Experts of a small language model: a softmax router, 4043 steps.
Below are experts of layer 6 (counted from 0) of a mixture-of-experts language model. Rows are named router (the router's row for the expert), up (a neuron's input weights, with its number) and show model dimensions 0-255. Each number is 50 + 12 x the weight over its row's rms, rounded and kept within 0 to 99.
After each expert's rows: a language model's description of what the expert responds to. This comes from a sample of Wikipedia text that the model never trained on.

# expert 20
router:45 27 53 62 42 52 34 52 62 44 28 59 35 36 42 62 40 37 54 57 48 41 69 58 65 57 58 46 33 60 51 64 55 59 44 60 63 47 53 31 60 71 34 63 67 46 46 49 45 45 65 36 39 29 64 63 53 29 48 60 33 69 50 66 51 34 51 55 46 37 70 67 59 43 40 67 38 57 56 33 43 53 54 57 61 30 38 64 39 52 35 29 41 44 38 29 68 64 35 74 58 61 34 46 47 36 67 56 46 61 41 32 40 51 47 52 57 57 30 63 38 75 65 59 44 31 52 55 35 39 58 64 57 73 61 42 42 69 63 32 59 40 60 35 39 53 76 67 43 58 44 46 57 65 58 56 27 40 37 40 39 39 44 61 42 53 57 36 36 61 41 64 39 41 44 32 50 38 47 41 65 41 50 56 61 55 41 65 39 67 62 58 43 54 36 62 37 47 47 36 64 67 54 28 58 59 42 38 45 54 70 51 43 53 39 52 32 65 49 47 39 34 56 51 64 39 72 36 56 32 53 38 65 55 28 54 61 34 43 58 58 55 39 36 30 54 33 33 39 44 28 60 66 42 37 52
up0:58 62 48 53 46 51 65 56 71 60 26 49 39 43 58 48 40 46 53 56 52 40 37 53 84 67 36 52 59 72 47 61 21 63 63 42 67 66 27 27 62 58 72 60 45 50 51 45 42 67 35 53 58 44 72 82 41 50 52 57 63 69 53 39 60 53 37 37 71 55 34 40 50 52 56 52 62 64 51 35 34 45 62 43 50 55 50 53 59 61 70 43 36 45 44 66 38 45 29 50 65 27 49 61 57 30 44 28 50 65 53 69 46 47 40 46 44 60 59 50 50 49 53 50 50 48 29 73 53 32 23 52 49 43 33 38 53 61 54 42 55 40 56 52 68 52 62 35 55 71 54 57 60 39 45 64 42 48 51 41 47 65 51 43 46 65 61 52 54 57 31 63 40 42 64 73 34 55 44 25 55 46 63 27 46 55 60 31 25 56 71 47 58 61 62 47 33 52 46 74 44 45 43 38 56 45 44 50 47 40 67 62 48 46 48 50 54 55 63 38 38 74 47 40 61 47 39 51 56 52 60 17 48 55 44 51 61 54 64 33 46 58 64 58 41 75 42 20 54 35 35 41 48 43 66 41
It responds to: Digits inside numbers. Middle digit groups of large numbers in census and election tables, such as 1,3-25 and $39,56-4, plus capitalized name starts.

# expert 6
router:46 28 52 62 42 52 34 52 59 44 26 59 33 36 42 63 38 39 55 57 46 39 70 58 62 57 58 47 33 60 51 63 52 57 46 60 62 47 55 31 61 72 34 61 67 46 46 51 46 45 65 35 38 30 62 63 51 31 50 57 33 69 51 66 49 34 52 57 46 37 68 68 59 41 41 66 38 58 56 32 41 53 53 57 59 30 40 67 37 54 36 30 42 44 40 31 70 63 34 75 59 60 34 44 49 36 65 55 45 61 40 33 40 51 49 53 57 57 29 63 37 75 66 61 42 30 52 57 35 38 57 64 58 73 62 42 43 68 64 33 58 40 60 38 40 52 75 68 42 59 43 46 56 66 58 56 25 42 36 40 42 38 44 62 42 54 57 36 37 62 42 65 39 41 46 32 49 37 48 40 64 42 52 56 60 55 42 65 39 67 61 56 44 51 38 61 38 47 48 36 63 65 54 28 58 59 43 37 46 54 71 50 43 54 37 52 30 66 50 46 39 32 58 52 63 38 74 36 55 32 53 39 66 55 29 53 63 34 45 57 59 53 39 37 32 54 33 32 38 46 27 60 66 41 37 49
up0:58 52 51 35 45 61 46 54 58 52 63 49 40 38 49 60 47 34 61 63 42 59 65 64 53 36 51 42 39 52 44 63 58 43 52 50 59 51 73 47 55 67 43 46 49 45 67 46 49 30 52 72 54 49 62 24 61 48 32 36 31 44 40 23 47 39 44 38 37 65 65 45 60 39 37 48 50 51 40 55 47 49 45 58 46 78 80 40 23 55 62 63 39 65 41 30 48 34 22 36 46 71 45 63 30 41 57 62 62 40 43 60 66 55 39 51 45 42 22 56 48 56 49 60 36 39 69 61 50 53 52 55 49 50 47 57 51 50 58 27 57 29 73 54 58 60 56 56 49 45 53 64 60 59 60 54 62 43 36 44 25 41 51 80 35 60 51 67 57 30 46 70 42 49 52 55 54 59 49 55 74 57 40 34 48 71 53 39 41 74 65 44 38 61 40 27 24 40 53 40 46 57 48 62 43 60 48 47 81 35 44 43 51 18 58 56 40 51 40 41 32 60 70 55 53 64 58 48 51 46 51 67 50 49 39 55 39 54 29 49 59 46 53 34 34 51 46 33 28 62 38 29 35 40 35 48
It responds to: Name starts in lists. First pieces of proper names and capitalized words after table pipes or colons, plus line breaks before lists or tables: Prem, Aleksey, AP.

# expert 33
router:45 29 52 61 43 52 36 52 59 45 26 61 35 37 44 64 40 41 54 57 48 40 70 59 62 58 57 48 33 61 50 65 53 58 45 62 63 45 54 31 62 72 34 62 68 48 44 51 46 45 65 37 37 28 63 63 53 32 50 59 32 68 51 66 50 34 51 58 46 38 69 66 57 41 41 68 39 58 57 33 44 53 52 58 61 29 39 67 38 52 34 29 41 44 40 31 68 63 36 74 59 64 35 45 48 34 66 55 46 62 40 32 39 51 47 51 56 59 29 62 38 75 66 59 42 30 53 56 35 39 57 65 55 70 59 41 43 68 64 32 57 38 59 35 41 53 73 69 43 59 44 45 57 66 56 56 25 44 38 39 42 37 45 63 43 54 57 36 36 61 40 64 37 41 46 33 50 35 47 39 62 43 51 56 61 56 41 64 40 67 61 57 44 50 38 61 37 45 47 35 66 67 55 29 59 60 40 37 45 55 71 51 44 53 37 51 32 65 50 47 40 31 57 52 66 38 72 36 57 33 54 35 63 55 33 53 61 35 43 57 59 54 39 36 31 54 34 30 38 45 28 61 68 39 37 51
up2:40 39 48 56 56 46 31 43 73 45 52 61 57 51 71 38 69 29 47 63 51 47 57 42 52 61 69 56 56 59 50 65 56 48 49 44 28 57 42 57 49 54 36 67 64 46 45 46 58 48 73 49 17 51 82 53 41 47 53 47 45 62 76 48 71 36 56 54 29 50 52 56 34 44 46 52 54 57 48 48 30 34 57 79 53 64 49 54 72 40 53 43 55 24 50 51 55 34 39 53 52 41 57 69 59 45 38 47 65 72 46 64 36 73 71 54 38 71 58 42 66 53 28 53 32 28 35 55 52 46 28 32 37 41 29 47 37 47 57 36 61 47 49 57 48 29 47 49 37 46 58 46 55 48 45 61 56 41 35 52 49 62 44 58 61 41 63 19 36 37 55 57 78 50 63 73 50 42 40 41 51 49 58 53 58 53 57 60 55 40 40 56 45 25 62 58 40 40 36 42 49 67 38 55 48 61 46 16 61 58 76 67 64 56 37 42 67 48 61 66 36 52 37 49 57 61 62 68 55 47 45 60 32 62 29 52 65 62 45 43 75 57 50 32 36 46 51 32 61 42 52 58 49 48 47 38
It responds to: Infobox list fields. List dashes, line breaks and field labels in infoboxes and bullet lists, such as Personal information, District:, Clade:, Stadium:, Scientific.

# expert 36
router:47 28 51 61 41 52 34 52 60 45 26 59 34 36 43 63 39 40 54 58 47 39 72 57 64 58 59 48 33 61 50 65 53 59 45 61 62 47 53 31 62 72 33 62 67 47 48 51 47 45 65 34 37 29 63 63 51 29 50 59 32 68 51 66 50 35 51 55 46 38 68 67 59 40 42 66 41 58 56 33 42 51 52 58 62 28 35 66 39 52 35 29 42 43 39 31 69 64 37 74 58 61 33 44 50 37 65 55 45 61 41 35 40 50 49 50 58 58 32 63 37 75 67 60 43 30 54 56 36 38 59 66 57 73 62 40 43 68 63 33 57 40 58 36 39 52 74 68 42 57 44 45 57 64 59 57 26 41 38 39 42 37 43 61 42 54 56 34 37 60 39 66 37 42 45 31 50 37 47 39 64 41 51 55 59 54 43 63 40 67 61 57 44 53 37 62 37 46 48 36 64 63 53 27 58 59 42 38 45 54 70 50 45 53 39 52 30 65 51 48 39 32 58 51 64 39 73 35 55 33 52 40 63 57 30 54 61 35 45 57 59 52 38 37 31 53 34 31 39 45 28 61 67 41 37 51
up3:64 31 58 69 41 47 50 51 56 44 58 56 25 45 41 56 50 36 55 49 45 63 48 55 40 57 44 47 56 50 50 33 44 45 32 35 62 59 62 58 67 45 59 45 67 54 61 23 34 31 60 66 52 42 65 58 49 68 41 69 44 45 40 46 49 60 72 78 31 71 62 62 66 50 35 36 39 61 58 50 67 60 43 60 47 45 49 67 55 66 37 59 55 58 47 26 52 54 48 33 44 55 76 21 46 62 50 27 49 58 32 49 44 32 39 59 54 39 61 39 47 35 48 45 43 69 61 56 49 60 57 49 55 50 52 58 25 62 53 68 55 45 48 42 34 73 63 44 38 52 44 64 57 41 43 60 37 61 52 50 64 51 53 78 41 64 62 34 61 36 58 33 31 47 36 35 29 62 47 39 66 69 32 39 50 50 53 44 57 79 68 63 39 38 63 41 49 48 43 60 54 40 53 55 67 51 54 58 59 48 60 49 52 89 43 53 62 58 34 66 40 59 28 48 39 34 46 39 51 50 38 67 44 45 35 54 29 41 57 47 66 62 30 68 66 63 42 49 42 24 59 43 39 48 60 63
It responds to: Infobox field labels. Field labels in settlement infoboxes, such as Postal code:, Time zone:, Years:, plus pipes starting table rows and some function words.

# expert 12
router:45 28 53 63 43 52 34 52 60 45 27 61 35 35 42 62 38 42 54 57 47 40 72 58 63 58 57 46 35 60 51 65 54 59 43 60 62 47 53 30 60 72 32 63 66 46 45 51 47 44 65 35 39 30 65 63 51 30 49 60 34 70 51 66 49 34 52 57 45 37 67 64 60 41 42 67 42 59 55 33 42 51 53 57 61 30 37 65 39 51 36 30 40 43 38 31 69 62 34 75 59 63 33 46 47 37 66 56 46 62 38 35 39 52 47 52 57 58 29 64 37 76 66 58 43 32 54 56 34 38 60 63 57 73 60 41 43 69 63 33 58 40 58 35 41 52 73 68 41 58 44 45 57 65 58 56 26 41 36 38 42 39 43 61 42 51 56 36 37 62 39 64 38 42 45 32 49 37 47 40 63 42 51 55 59 56 41 65 39 67 62 57 43 52 37 62 37 48 46 37 65 68 55 27 59 60 43 36 45 55 71 50 44 55 39 53 31 64 50 47 39 33 57 55 65 37 73 35 57 32 52 35 63 57 31 54 61 34 43 58 59 51 38 37 31 57 35 32 38 44 30 60 66 42 39 52
up2:66 64 66 67 74 64 60 42 61 44 70 51 53 35 64 47 50 60 59 72 38 59 67 49 41 56 38 65 51 58 68 61 62 58 31 67 39 52 55 23 45 55 61 50 60 45 51 42 38 56 64 66 70 62 52 45 41 43 54 48 50 56 46 46 69 56 43 53 45 27 61 41 43 47 46 30 61 49 40 48 49 52 51 55 65 29 39 32 36 51 26 61 56 64 46 43 33 69 39 40 45 29 73 60 41 49 46 62 39 51 40 59 43 48 32 47 71 45 41 60 66 67 46 52 35 53 42 52 58 41 51 64 42 67 62 39 44 56 52 45 41 55 41 55 33 82 49 52 32 22 60 46 43 42 77 56 60 37 31 29 36 32 50 55 42 53 61 29 46 54 44 54 43 45 42 53 31 44 59 53 46 42 45 48 40 51 54 61 35 38 55 51 13 67 33 46 60 58 51 57 50 70 48 47 47 60 62 40 75 52 55 65 58 44 56 28 21 50 29 38 50 53 35 51 59 49 55 44 39 39 47 48 43 46 60 41 49 47 55 29 58 41 72 45 55 48 89 38 63 25 42 39 43 47 65 66
It responds to: Name starts in lists. Capitalized name or word beginnings in lists and election tables, such as As, Bi, Hon, T, and blank table cells.

# expert 8
router:46 26 51 62 43 52 35 54 60 45 28 60 36 36 41 62 40 43 55 57 48 39 70 58 61 58 59 45 33 60 51 67 55 60 45 60 62 46 54 30 62 72 33 62 68 44 47 51 47 45 65 36 38 30 64 62 50 31 49 58 30 68 50 67 50 34 51 57 44 37 69 65 60 41 40 69 39 59 55 32 41 53 51 59 60 28 37 65 37 51 36 30 41 46 39 31 69 63 35 73 59 63 34 47 46 36 67 53 44 60 40 34 40 51 47 52 56 55 31 63 39 74 65 60 44 32 55 57 37 39 57 64 57 71 60 41 42 69 64 33 57 42 59 36 40 52 77 69 43 58 44 45 56 64 59 56 25 44 37 40 40 37 44 61 41 52 58 37 38 56 41 65 37 42 47 30 50 39 47 39 64 41 50 55 60 55 43 64 41 69 62 58 44 49 36 61 37 46 50 35 65 66 52 29 57 59 42 35 45 55 71 48 44 54 36 54 33 64 49 46 38 32 58 50 64 37 75 37 56 31 52 37 65 55 31 51 62 35 46 57 59 52 40 36 31 56 34 32 37 46 29 60 65 41 39 51
up3:60 65 48 65 46 31 56 49 65 34 46 44 60 44 48 50 37 40 75 67 54 47 47 20 56 49 51 71 59 44 50 36 67 70 71 50 44 63 48 36 60 47 38 49 39 32 64 52 71 50 75 45 18 59 48 46 49 30 28 56 22 62 34 64 62 57 39 61 58 35 20 65 43 46 34 55 51 48 42 42 57 55 64 63 67 42 60 61 39 46 40 34 30 60 47 52 38 50 56 44 55 49 43 51 62 51 54 38 45 32 51 61 61 56 26 52 47 70 32 66 67 48 42 58 39 60 41 39 49 53 56 51 59 57 38 28 29 62 38 27 45 27 45 56 52 55 33 66 57 53 34 67 76 42 32 27 32 56 36 49 46 68 50 60 45 67 43 57 42 34 56 62 52 59 54 55 51 66 57 45 30 38 46 54 58 38 66 48 54 55 65 69 43 62 62 63 43 65 65 53 50 42 38 55 62 42 50 46 60 64 63 47 44 48 38 68 54 18 55 43 33 66 53 38 63 30 40 55 63 54 49 36 65 52 40 43 53 55 40 67 69 47 60 40 24 47 48 39 62 45 44 52 56 34 50 53
It responds to: Names in racing tables. First names and name starts in sports or credit tables, such as Phil, Don, Pe, plus function words like the and was in prose.

# expert 29
router:45 29 54 61 43 51 37 52 59 44 27 60 37 36 42 62 39 40 55 58 49 40 70 58 60 58 60 45 33 62 48 64 56 58 45 61 65 45 52 30 62 72 34 60 68 45 45 52 47 45 65 38 39 30 65 62 50 30 47 57 32 70 52 67 49 36 51 56 44 36 68 66 60 40 39 66 40 59 53 33 41 50 51 58 60 30 37 66 36 50 36 30 40 44 39 31 69 65 35 72 59 61 34 44 47 35 66 54 46 61 40 34 39 52 47 51 55 58 28 62 37 75 67 59 44 30 54 58 37 39 58 64 58 70 60 40 43 69 63 32 58 39 59 35 41 54 77 69 40 56 44 45 58 64 60 57 25 43 37 39 41 35 44 64 43 52 55 36 37 60 42 64 38 41 46 30 49 36 48 40 65 42 49 56 61 55 42 64 39 68 61 56 44 50 36 61 37 46 49 39 66 65 54 28 58 59 42 38 46 54 72 51 44 52 37 53 31 66 51 46 39 32 57 53 66 38 73 35 56 30 53 36 63 56 29 51 60 35 45 59 58 52 41 38 31 56 36 33 39 46 28 59 65 42 37 52
up0:64 55 66 71 45 49 41 42 54 41 55 76 22 59 35 52 19 53 62 52 55 60 68 59 57 47 51 43 51 75 40 61 55 45 41 73 50 88 33 53 45 42 43 52 57 58 46 62 35 44 56 30 48 53 48 64 56 60 65 40 55 69 48 31 48 46 75 71 58 54 46 55 51 39 67 50 65 37 60 44 51 51 20 43 57 62 55 51 45 66 49 49 67 41 62 40 63 51 50 53 59 68 38 38 41 47 48 86 40 49 57 38 43 57 60 51 58 49 62 52 42 36 54 66 45 26 44 52 50 52 43 46 40 49 71 45 57 51 35 57 55 35 52 41 59 34 63 50 30 38 45 49 61 49 57 47 51 54 57 32 63 39 28 48 52 63 42 70 56 50 79 49 32 50 40 51 54 53 52 29 84 41 56 52 84 50 69 47 44 69 50 46 58 38 63 46 34 47 65 49 43 39 48 64 66 54 40 84 62 70 49 42 41 58 71 44 37 38 49 32 34 55 53 37 61 50 49 43 52 52 36 35 53 50 60 51 53 57 25 47 34 48 65 57 31 52 56 51 53 72 52 53 42 50 62 72
It responds to: Mc/Mac name starts. Name-initial pieces like Mac, Mic, Mc, Gil, Luc and Matthew at list items or table cells, often in aviation and military lists.

# expert 9
router:46 27 53 62 44 52 34 53 59 45 27 61 36 36 41 62 39 39 55 57 48 41 70 57 63 58 58 47 35 61 51 65 54 59 45 61 64 46 54 30 61 73 33 62 67 46 48 51 46 43 65 36 37 28 65 63 54 32 49 59 34 70 52 66 48 35 52 56 45 37 67 64 59 41 42 68 38 59 55 32 42 54 52 56 60 29 38 65 36 52 36 31 41 44 38 31 70 63 34 72 59 62 35 47 47 35 66 55 45 60 40 33 39 51 48 52 58 57 30 63 39 75 65 62 43 30 53 57 36 39 57 65 59 72 62 42 41 68 63 33 58 41 60 35 42 51 76 67 42 58 44 45 58 65 58 56 24 41 38 40 40 37 45 60 43 52 57 37 39 62 41 63 39 42 45 32 49 36 47 39 63 43 52 55 61 55 44 64 40 68 62 58 44 52 35 61 37 46 49 35 64 66 54 28 60 61 42 36 46 53 71 51 45 55 38 50 31 64 50 46 37 32 58 53 64 38 73 34 56 31 52 37 66 55 31 54 61 34 44 58 58 53 40 37 31 54 34 33 37 46 29 61 67 41 38 49
up0:52 56 46 35 45 48 49 59 38 60 71 44 46 57 42 41 61 56 57 35 39 61 50 51 42 53 42 42 40 61 37 54 52 67 52 46 56 26 39 63 67 45 52 40 42 41 41 29 63 49 70 49 69 44 51 54 44 18 51 58 73 42 29 45 57 26 51 54 36 52 69 51 43 87 62 69 50 45 40 39 36 52 50 61 40 57 64 58 44 42 49 48 59 59 40 45 70 55 30 34 59 27 45 56 68 38 45 57 67 34 57 65 32 48 47 52 29 40 45 70 48 54 46 48 54 33 41 52 55 47 37 56 60 41 83 63 56 63 64 43 83 50 67 46 44 48 65 48 41 58 23 45 56 44 63 56 49 50 47 36 24 61 40 58 44 42 68 46 31 27 54 57 44 37 44 39 30 57 34 45 51 74 49 43 62 28 36 44 53 42 58 49 60 58 39 53 61 52 42 56 50 40 35 58 27 51 62 55 51 49 73 42 61 66 47 51 71 59 47 31 54 40 33 53 45 47 43 51 49 37 27 47 62 56 63 73 35 49 74 45 54 45 47 58 49 30 41 17 61 41 54 63 63 68 43 61
It responds to: Name and list ends. Last words of company, label or place names (Records, Production, Music, Airport), plus field labels like Position: and list or heading markers.

# expert 16
router:46 29 50 61 45 53 35 53 59 44 28 63 35 36 42 62 40 40 56 57 47 40 70 60 61 57 58 46 35 61 54 64 53 57 45 61 66 47 53 31 63 72 35 64 68 46 47 50 47 44 65 36 38 29 62 60 51 30 48 57 31 69 50 66 50 33 52 54 48 38 68 66 58 39 42 67 37 56 55 31 43 53 52 58 59 28 37 66 39 50 37 30 42 47 40 31 69 63 35 74 59 62 35 46 47 36 66 55 45 62 40 34 40 51 49 51 57 57 29 63 38 76 65 59 42 30 53 56 35 40 57 65 56 72 61 39 44 69 65 33 59 42 60 33 39 52 74 70 43 58 45 45 57 66 56 58 25 43 37 40 41 37 45 62 43 55 58 37 38 60 40 66 39 40 45 31 50 38 46 40 64 42 51 57 62 57 42 63 41 69 60 56 43 50 37 61 36 46 48 35 65 67 56 28 59 60 40 37 45 54 71 51 45 53 38 52 32 63 49 46 39 31 57 51 64 37 74 36 56 34 53 37 66 54 31 53 62 35 44 58 58 54 39 37 33 57 35 32 39 47 28 59 64 41 37 50
up1:40 62 55 71 17 53 56 55 45 57 58 40 30 58 48 67 43 57 48 59 49 67 39 53 66 58 53 34 64 54 58 57 64 59 60 85 48 41 51 48 54 62 49 47 48 65 60 47 65 46 42 49 39 33 43 61 50 47 48 52 41 63 36 51 50 62 47 46 56 31 25 91 64 47 67 42 46 49 44 56 69 81 58 56 64 68 51 25 55 44 72 73 53 47 55 44 50 64 39 44 47 33 25 48 36 41 47 43 48 46 41 49 42 46 43 37 72 47 37 40 57 48 31 64 71 39 51 47 41 69 55 67 41 61 66 55 37 52 33 48 52 24 65 60 34 44 43 53 58 49 65 33 60 45 49 42 56 52 31 48 51 72 48 37 52 68 55 45 56 39 34 33 60 75 56 51 71 46 43 50 61 36 48 60 64 42 54 75 63 44 54 59 52 54 28 53 21 35 77 76 42 37 50 56 55 42 50 53 44 56 73 57 39 63 48 54 43 69 45 28 49 38 35 43 54 26 40 62 39 37 40 60 45 49 60 59 52 46 60 44 49 70 46 49 52 54 46 45 28 57 37 38 61 38 50 40
It responds to: Line breaks and headers. Line breaks, list dashes and blank cells ending table rows or sections, plus place-name heads such as Route, State, House.

# expert 17
router:47 30 52 62 42 51 34 52 62 45 28 59 34 37 43 64 40 40 54 56 47 40 71 60 62 58 58 45 33 61 51 67 54 57 46 59 63 47 55 30 63 72 34 62 68 47 44 50 45 45 62 34 39 28 63 61 52 29 49 59 31 68 51 66 50 34 50 57 45 37 68 68 59 40 40 65 39 60 54 32 41 54 53 59 60 27 38 66 39 51 36 28 41 45 39 31 70 66 37 74 57 59 35 47 48 36 65 54 44 62 41 34 40 51 48 52 57 55 30 63 36 74 68 59 43 31 52 55 36 39 57 64 58 72 59 43 42 67 64 35 56 41 60 34 40 53 76 68 43 58 46 45 55 66 57 57 23 43 34 43 41 39 43 64 43 53 58 37 40 61 40 63 40 40 46 32 48 39 49 41 65 43 50 57 59 54 38 63 40 69 62 55 44 51 36 61 37 47 46 36 62 67 56 30 57 60 40 38 46 55 72 50 45 55 36 53 34 64 50 47 40 33 58 52 63 37 75 35 56 34 55 39 65 54 29 52 61 33 46 59 58 54 38 37 31 58 35 30 37 46 29 62 68 42 37 50
up3:60 49 43 59 65 51 53 62 53 67 48 48 54 47 25 46 43 41 40 49 47 67 66 58 46 67 59 43 57 69 64 40 51 77 51 42 62 43 53 58 68 54 74 52 47 42 34 44 43 49 60 46 36 51 21 64 41 62 52 57 43 51 60 53 70 55 74 64 50 40 60 60 47 34 50 51 71 48 46 41 62 45 72 67 48 57 36 45 67 55 39 59 71 54 39 78 47 74 57 50 54 38 60 38 52 55 76 18 44 54 53 26 49 49 44 49 54 70 69 61 52 42 44 40 28 56 32 60 41 71 45 52 49 54 27 66 53 48 54 34 50 54 47 46 58 69 50 67 63 47 66 30 59 36 32 63 38 45 54 50 57 38 68 57 46 38 73 58 50 44 59 57 50 52 40 25 35 62 45 33 67 45 58 37 59 52 66 34 57 46 48 43 60 31 67 68 13 52 37 43 51 52 59 49 50 57 47 47 64 46 57 40 38 40 61 26 46 36 20 39 44 33 57 48 52 39 55 28 67 49 47 37 51 59 74 63 54 32 47 48 63 47 21 35 54 36 54 46 48 64 56 45 46 52 50 40
It responds to: Service and table nouns. Category nouns like services, energy and production in lists or technical prose, plus table pipes, line breaks and heading markers in infoboxes.

# expert 44
router:46 27 52 63 42 51 35 52 59 44 27 59 36 35 42 63 39 40 54 58 47 40 71 58 62 58 59 47 34 61 51 65 53 58 45 61 63 46 54 29 62 72 33 62 67 45 45 50 46 44 65 36 40 30 64 61 51 31 50 59 32 69 51 67 49 36 52 56 45 38 69 68 58 41 40 66 40 58 54 31 42 52 51 58 60 28 37 65 38 52 36 27 42 44 39 30 69 64 37 74 59 62 34 46 48 36 65 56 45 61 41 34 40 50 47 51 58 58 30 63 39 74 66 60 44 31 54 57 35 39 59 64 56 71 60 41 42 68 63 33 56 41 59 34 39 51 75 68 42 58 44 44 57 65 59 57 24 41 38 38 40 37 43 62 41 53 56 37 38 61 42 63 38 40 46 31 50 38 47 41 62 43 50 57 58 56 43 64 40 68 61 57 44 51 36 63 37 47 49 34 65 66 56 28 59 59 41 37 46 53 72 51 43 53 39 52 31 66 51 48 40 31 57 53 64 40 73 36 56 33 52 38 63 55 30 55 61 34 44 58 58 54 40 37 31 56 34 32 37 46 30 61 66 41 37 51
up2:48 74 66 34 46 54 50 55 45 59 58 69 46 66 39 59 52 68 54 70 50 43 36 38 49 52 33 29 45 60 70 40 54 51 62 40 52 37 34 51 37 59 58 37 55 54 45 68 62 28 43 58 44 40 48 27 41 48 38 61 52 56 49 39 44 57 61 50 65 53 77 43 55 46 31 62 52 46 61 50 59 64 51 56 51 44 57 55 52 35 49 42 34 70 44 56 77 39 58 38 42 40 48 55 42 57 49 43 57 32 26 15 57 71 54 70 60 43 62 61 62 82 48 47 40 70 55 51 58 26 47 27 55 61 77 49 60 64 60 60 66 48 57 40 56 57 60 58 36 53 22 54 36 54 62 41 44 42 64 67 52 35 54 54 45 61 85 54 50 74 35 54 54 40 65 66 51 42 59 23 49 42 36 58 32 49 53 57 54 52 47 46 34 49 41 65 49 55 59 57 58 62 69 74 55 55 46 46 47 42 66 50 54 38 14 68 66 55 71 25 42 59 54 67 52 61 45 38 46 65 52 59 58 47 56 47 39 43 44 55 49 53 42 63 37 22 51 38 39 34 47 38 57 45 53 49
It responds to: Country codes and word starts. Three-letter country codes in sports tables, such as USA, GBR, AUS, plus word beginnings like mass-acre, arrang-ements, and closing parentheses.

# expert 19
router:45 28 53 63 43 50 35 53 59 44 27 59 34 37 43 64 39 39 54 57 47 40 70 56 62 57 57 49 31 59 49 65 52 59 45 61 64 48 55 31 60 72 35 61 67 46 44 50 45 44 65 36 37 30 65 61 52 30 48 58 31 70 50 66 49 34 52 57 44 39 67 66 57 40 40 66 39 58 55 32 44 55 51 58 59 30 36 66 38 51 36 29 40 43 37 31 68 64 34 75 58 61 35 45 49 36 65 56 45 60 40 33 39 51 48 52 57 57 29 61 37 74 66 60 43 30 53 56 36 39 57 64 58 73 63 39 43 69 63 32 58 40 58 35 39 52 77 70 41 57 44 45 59 64 58 55 25 45 36 39 39 36 44 63 43 55 56 34 37 58 41 63 38 42 46 33 49 37 48 40 65 42 50 57 59 56 43 65 39 68 61 57 44 49 37 62 36 47 49 36 64 66 55 27 58 60 43 37 46 54 71 52 44 53 37 50 30 64 49 45 38 32 58 51 65 38 73 36 57 32 52 39 64 54 30 53 62 35 45 59 59 53 39 38 33 55 34 31 39 46 30 59 65 40 36 51
up0:42 52 58 46 36 55 41 72 52 57 47 50 37 51 23 39 43 22 64 60 50 58 50 56 35 40 53 59 61 57 50 70 56 50 58 33 70 49 38 44 58 48 46 47 56 44 31 46 61 67 48 51 45 47 51 51 38 53 72 46 57 56 59 51 52 51 56 69 58 74 63 52 45 59 46 47 36 38 51 68 55 68 25 69 37 31 41 36 57 45 47 52 45 45 40 61 63 57 66 29 55 62 48 51 42 61 54 53 41 28 50 76 59 56 71 33 52 45 53 76 44 45 59 62 37 40 58 53 46 49 48 56 67 56 50 59 22 35 74 23 50 39 28 50 57 76 49 64 29 39 23 43 40 49 52 44 37 44 56 65 45 48 66 40 32 58 41 51 54 57 54 63 47 60 52 10 47 54 64 54 73 51 58 50 62 50 34 78 66 52 44 47 35 56 30 56 55 47 32 45 51 48 65 46 57 66 43 73 58 72 56 17 25 58 41 47 73 59 60 62 47 45 45 71 43 58 61 41 65 46 36 49 49 45 38 30 52 45 53 42 36 63 52 53 72 43 47 41 60 37 58 52 29 44 55 51
It responds to: Sentence-start pronouns, taxonomy. Sentence-initial subject pronouns such as He, It, They, plus fields in species infoboxes and numbers inside table cells.

# expert 25
router:47 27 51 62 43 50 36 52 60 45 28 61 35 36 43 63 39 41 55 60 49 42 71 58 61 56 60 45 33 60 49 64 53 57 44 59 63 46 54 28 61 71 34 62 67 46 45 51 47 42 64 37 39 31 63 62 53 29 49 58 34 70 50 66 49 34 52 58 45 35 70 66 59 41 40 67 38 58 55 32 41 52 52 56 62 29 38 66 36 52 36 31 41 45 38 31 69 62 34 74 55 61 34 45 47 36 65 54 45 60 42 32 40 50 47 52 59 57 29 62 39 76 66 61 43 31 54 56 36 38 58 63 59 72 59 41 43 67 64 32 56 40 59 36 40 53 75 67 42 58 45 46 57 66 57 57 26 41 36 40 42 39 46 62 44 53 57 35 38 61 42 63 39 39 45 32 51 36 48 41 64 42 52 59 60 56 41 66 39 69 64 55 44 53 37 62 37 47 48 35 64 65 54 29 58 60 42 38 44 52 72 49 42 54 38 54 33 66 51 48 39 32 59 52 65 39 74 35 56 31 54 38 67 55 30 53 62 36 45 57 59 51 39 38 30 55 34 32 39 45 29 61 66 42 37 51
up2:62 55 51 55 60 21 55 47 54 69 29 47 50 54 68 70 41 57 65 44 31 46 51 57 44 64 32 53 54 64 49 16 80 56 47 33 57 35 34 49 47 68 35 40 41 39 47 50 39 46 40 48 51 19 47 38 46 54 51 29 42 82 47 61 35 65 47 60 53 41 53 57 57 36 37 62 45 66 54 49 45 37 59 25 62 47 45 58 51 25 47 37 29 45 38 61 49 61 44 37 39 58 61 37 54 55 42 64 51 64 47 66 70 61 66 65 49 52 39 57 38 51 42 47 55 48 60 55 59 46 48 42 62 47 46 47 59 55 40 55 58 48 41 42 32 57 55 39 33 59 69 78 52 22 61 54 73 57 54 41 36 60 60 52 26 28 69 45 41 39 48 43 35 47 65 36 64 39 62 50 55 42 52 32 38 39 57 55 41 58 69 46 38 41 34 46 71 31 59 66 51 28 39 47 35 47 57 39 34 44 21 57 56 49 25 33 34 45 61 47 44 47 36 57 48 34 56 50 49 33 47 68 59 36 43 38 55 79 65 70 49 49 46 52 37 34 41 57 56 45 50 47 45 35 43 49
It responds to: Table codes and abbreviations. Short codes in roster or election tables, such as MF, DF, FW, Rep, Ph, plus digits and single letters starting table cells.